Weights of a small mixture-of-experts language model, trained from scratch on English Wikipedia: 112 ReGLU neurons an expert, a variant of Adam for the experts.
Below are experts of layer 2 (counted from 0) of a mixture-of-experts language model. Rows are named router (the router's row for the expert), gate (a neuron's input weights, with its number), up (a neuron's input weights, with its number) and show model dimensions 56-111. Each number is 128 + 24 x the weight over its row's rms, rounded and kept within 0 to 255.
Before each expert's rows: a language model's description of what the expert responds to. This comes from a sample of Wikipedia text that the model never trained on.

# expert 15
It responds to: Pipe separators between cells in Wikipedia tables of stats, results and awards, plus section heading markers and "un" pieces inside words like malfunctions, ounces.
router [109 149 134 141 182 140  87  99 137  95 124 132 119 104  77 178 142 133 128 138 112  95  82 124 110 111 137 143 151 168  65 122 154 154 180 153 136 128 141  95 173 103 106  97 156  98 141 119 134 115 123  86  82 103 144 133]
gate1 [138 124 127 136 123 111 150 150 146 119  95 119 152 117 132  93 130 133  95 110 112 153 133  99 110 116 131 106 148  78  88 134 117 123 148 141 151  97 100 150  81 147 122 152 134  99  78 138 158  96 114 141 130 136  49  96]
up1 [132 113 142 173 117 114 151 169 128 116 115 167 127 128 116  84 129 118 126 150  97 136 106 141  98 135 162 145 143  99  82 155 128 161 167 123 139  99 135 167 109 167 150 100 162  95  78 143 139 100  91 146 141 126  86 115]
gate2 [137 134 126 177 118 140 139 135 165 153  94 126 143 107 168 120  85 138 127 147 128 124 153 164  96  96 133 126 160 131 111  89 148 135 155 154 131 127 146 135 133 130 152 104 116 120 143 132  71  98 111 144 120 114 102 136]
up2 [119 148 130 149  95 160 145 116 150 133 123 150 142  98 147 143  82 129 144 173  86 121 103 166 103 104 127 138 133 132 124  77 152 139 140 148 116 172 153 151 142 119 135 118 157 110 141 102  94  89 113 137 132 155 111 117]
gate3 [122  95 116 117 141 101 126 131 154 122 162 125 173 120 114  97  91 104  98  93 125 106 167 132 130 127 170  93 128 152 114 106 130 137  99 111 153  78 107 121 131 130 162 154  90 126 151 113 100 119  88 104 128 114 132 124]
up3 [131 151 123 127 125 102 132 154  99 116 133 112 161 136 123 108 106  84 131 100 143 154 152 113 132 115 139 102 121 152 113 104 143 139 100 106 140  84  90 117 129 119 141 169  89 146 165  64 100 125  99 127 141 112 116 119]
gate4 [158 139 140 127 121 140 116 112 124  91 109 127 148 162 117 157 177 112  61 147  97  79 109 102 101 154 152 106 130 162  87 135  95 147 112 125 176 112  97 136 160  94 118 149 118 149 141 133 141 135 127  98 109 170 114 114]
up4 [177 133 145 118 117 127  99 139 124  93  99 126 146 163 124 184 177 116  57 134  97 103 116 121 114 146 124 110 130 176  97 153  93 137 126 135 176 119 100 132 159 117 114 142 107 167 155 111 146 105 135 100 106 184 128 120]

# expert 58
It responds to: Pipe separators between cells in Wikipedia tables of sports results and medals; also pronouns it, they, she and dashes.
router [102 131 182 127 180 152  69 118 133 106 164 136 174 161 121 146 102 132 133 139  98 112 104 134 164 136 159 102 176 145 101 101 146 139 166 143 117 157 121  98 150  77  94 118 183 117 128 128 156 139 118 118 109  87 147 128]
gate1 [138 134  99  98 109 111 120 125 145 109 100 103 102 117 102 138 106 118 150 164 136 123 134 102 131 169 106 135 116 137 109 127 160 128 137 147 155  99 139 153 140 116 172 135 123 141 129 113 145 121 113 144 109 106  83  99]
up1 [143 117 109 100 140 126 127 109 166  83 109 144  85 144 130  87  81  97 121 122 150 180 123 125 113 162 143 139 135 129 141 139 148 129 102 115 153 123 113 118 149 146  79 137 155 135 116  92 147 140 115 101 107 172  94 117]
gate2 [137 104 105 116 117  81 114 110 146 119  92 151 179 135 161 151 154 142 169 147 116  93 117  94  69 133 159 145 142 179 116 159 183 104 176 164 102  72 165 156 159 113 163 115 101 123 156 107 139 129 155 117  91 144 114 130]
up2 [137 110 132 122 116  91 123 130 126 105  94 171 139 109 166 117 125 154 174 153 119  93 118 107 121 127 136 160 149 174 175 145 176 103 159 133  85  84 152 149 162 117 146 122  91 123 157 106 139 124 130 132 149 152 147 149]
gate3 [127 103 141 111 129 115 112  98 135 112 165  90 154 123 132 120 127 118 140 134 148  80 132 108 132 121 119 104 157 133 137 135 109 136 145 124 123 107 140 146  91 108 206 139 115 159 139 154 116 122 131 113 115 106 127 111]
up3 [133 167 106 172 148 100 111 107 101 166  77 138  80 128 108 174 121 130 114 134 132 117 116 101 133 122 143 179 127 126 113  93 156 129 131 157 144 120 126 125 192 134  90  99 122  98 120 104 150 162 132 122  95 144 142 178]
gate4 [136 118 110 121 124 154 117 109 164 148 158  85 118 125 114 121 130 111 102 132  79 161 158 135 148 138 103 155 122 121 143  95 138 169 133 167  96 132 162 120 123 155 173 100 143 140  89 116 157 157 143 115 115 144 113 139]
up4 [151 102 128 107 142 156 110 133 129 134 153 104 139 121 143 116 142 116 111 149  99 157 126 117 154 135 126 137 151 105 160 102 138 139 123 134 140 143 160 112 129 141 168 105 102 121 118 132 160 159 158 146 111 165 122 188]

# expert 57
It responds to: Commas after names or clauses before which, who, and, plus occupation endings like -ist, -ician, -ologist, politician, and closing "),".
router [139 138 169 114 136 120  83  69 178 152 126 121 138 146 139 175 126 125 141 134  96  76 103 136 124 102 178 103 141 159  86 129 139 103 130 147 117 130 137  77 137  93 158 135 141 127 104  91 111 116  88 109 102 102 120 160]
gate0 [117  90 126 159 129 138  80 103 165 143 112  90 136 103 134 103 124 129 131 138  85 103 111 139  98 178 135 106 119 121 119 150 181 112 123 159 131 145 122 118 151 114 129 113  88 123 144 109 164 103 135 121 160 148 147 160]
up0 [113 108 139 133 110 149 119 167 170 156 162 112 135 117 151 121 106 174 119 116 112 117  97  96  97 164 195  90 128 126 121 121 175 139 119 181 148 142 148 152 138 149 134 104 162 118 141 107 141  85 135 144 116 175 120 131]
gate1 [149 149  95  95  90  68 139  62 117 133 104 115 133 170  73 182 102 122 138 124 137 129 102 153 127 126 101 160 175 133 151  97 130 106 142 113 130 122 107 127 158 145 157 125 101 108 140 126 143 139 120  68 141 115 157 125]
up1 [115 109 168 137 157 137 133 147 109 123 118 123 186  99 153  93 151 161 116 118 170 131 133 149 134 141 156 106 135  88 133 130 136 157 128 148 124 103 147 154 119 116 150 126 100 206 101 147 133  89 152 164 133 141 124 112]
gate2 [141 144 122 103 137 108  97  93  90 136 130 118 115 170 187  96 134 155  94 115 115 112  97 125 107 111 107 152 110 146 159 102 114 167 114 153 144 111 120 100 112  96 143 115 118 109 122 165 118 134 157  92 127 124 118 151]
up2 [167  99 126 152 141  94 181 138 138 125 115 142 138 155 151 130 125  89 120 108 102 105 109 123 162 182 109  98 128 148 124 135  85 128 116 123 119 109 125 133  93 106 147 117  93 149 112 109 143 104 146  88 142 144 158 114]
gate3 [115 110 125  94 121  63 119 110 113  91  85 125 124 167 119 141 149  97 127 125 138 168 146 144  90 107 135 147 161 126 102 136 165 162  95 122 121 126 119  96 149 141 104 113 143  86 149  93 118 147  98 113 111 153 117 143]
up3 [139 151 152 110 117 129 126 134 165 115 136 155 124 108 116 188 219 143 118 115 133 148 151 121  87  85 151 146 143 103 160 118 151 127 125 137 118 122 132 149 123 123 102  98 141  94 105 136 109 130 115  98 166 157 112 163]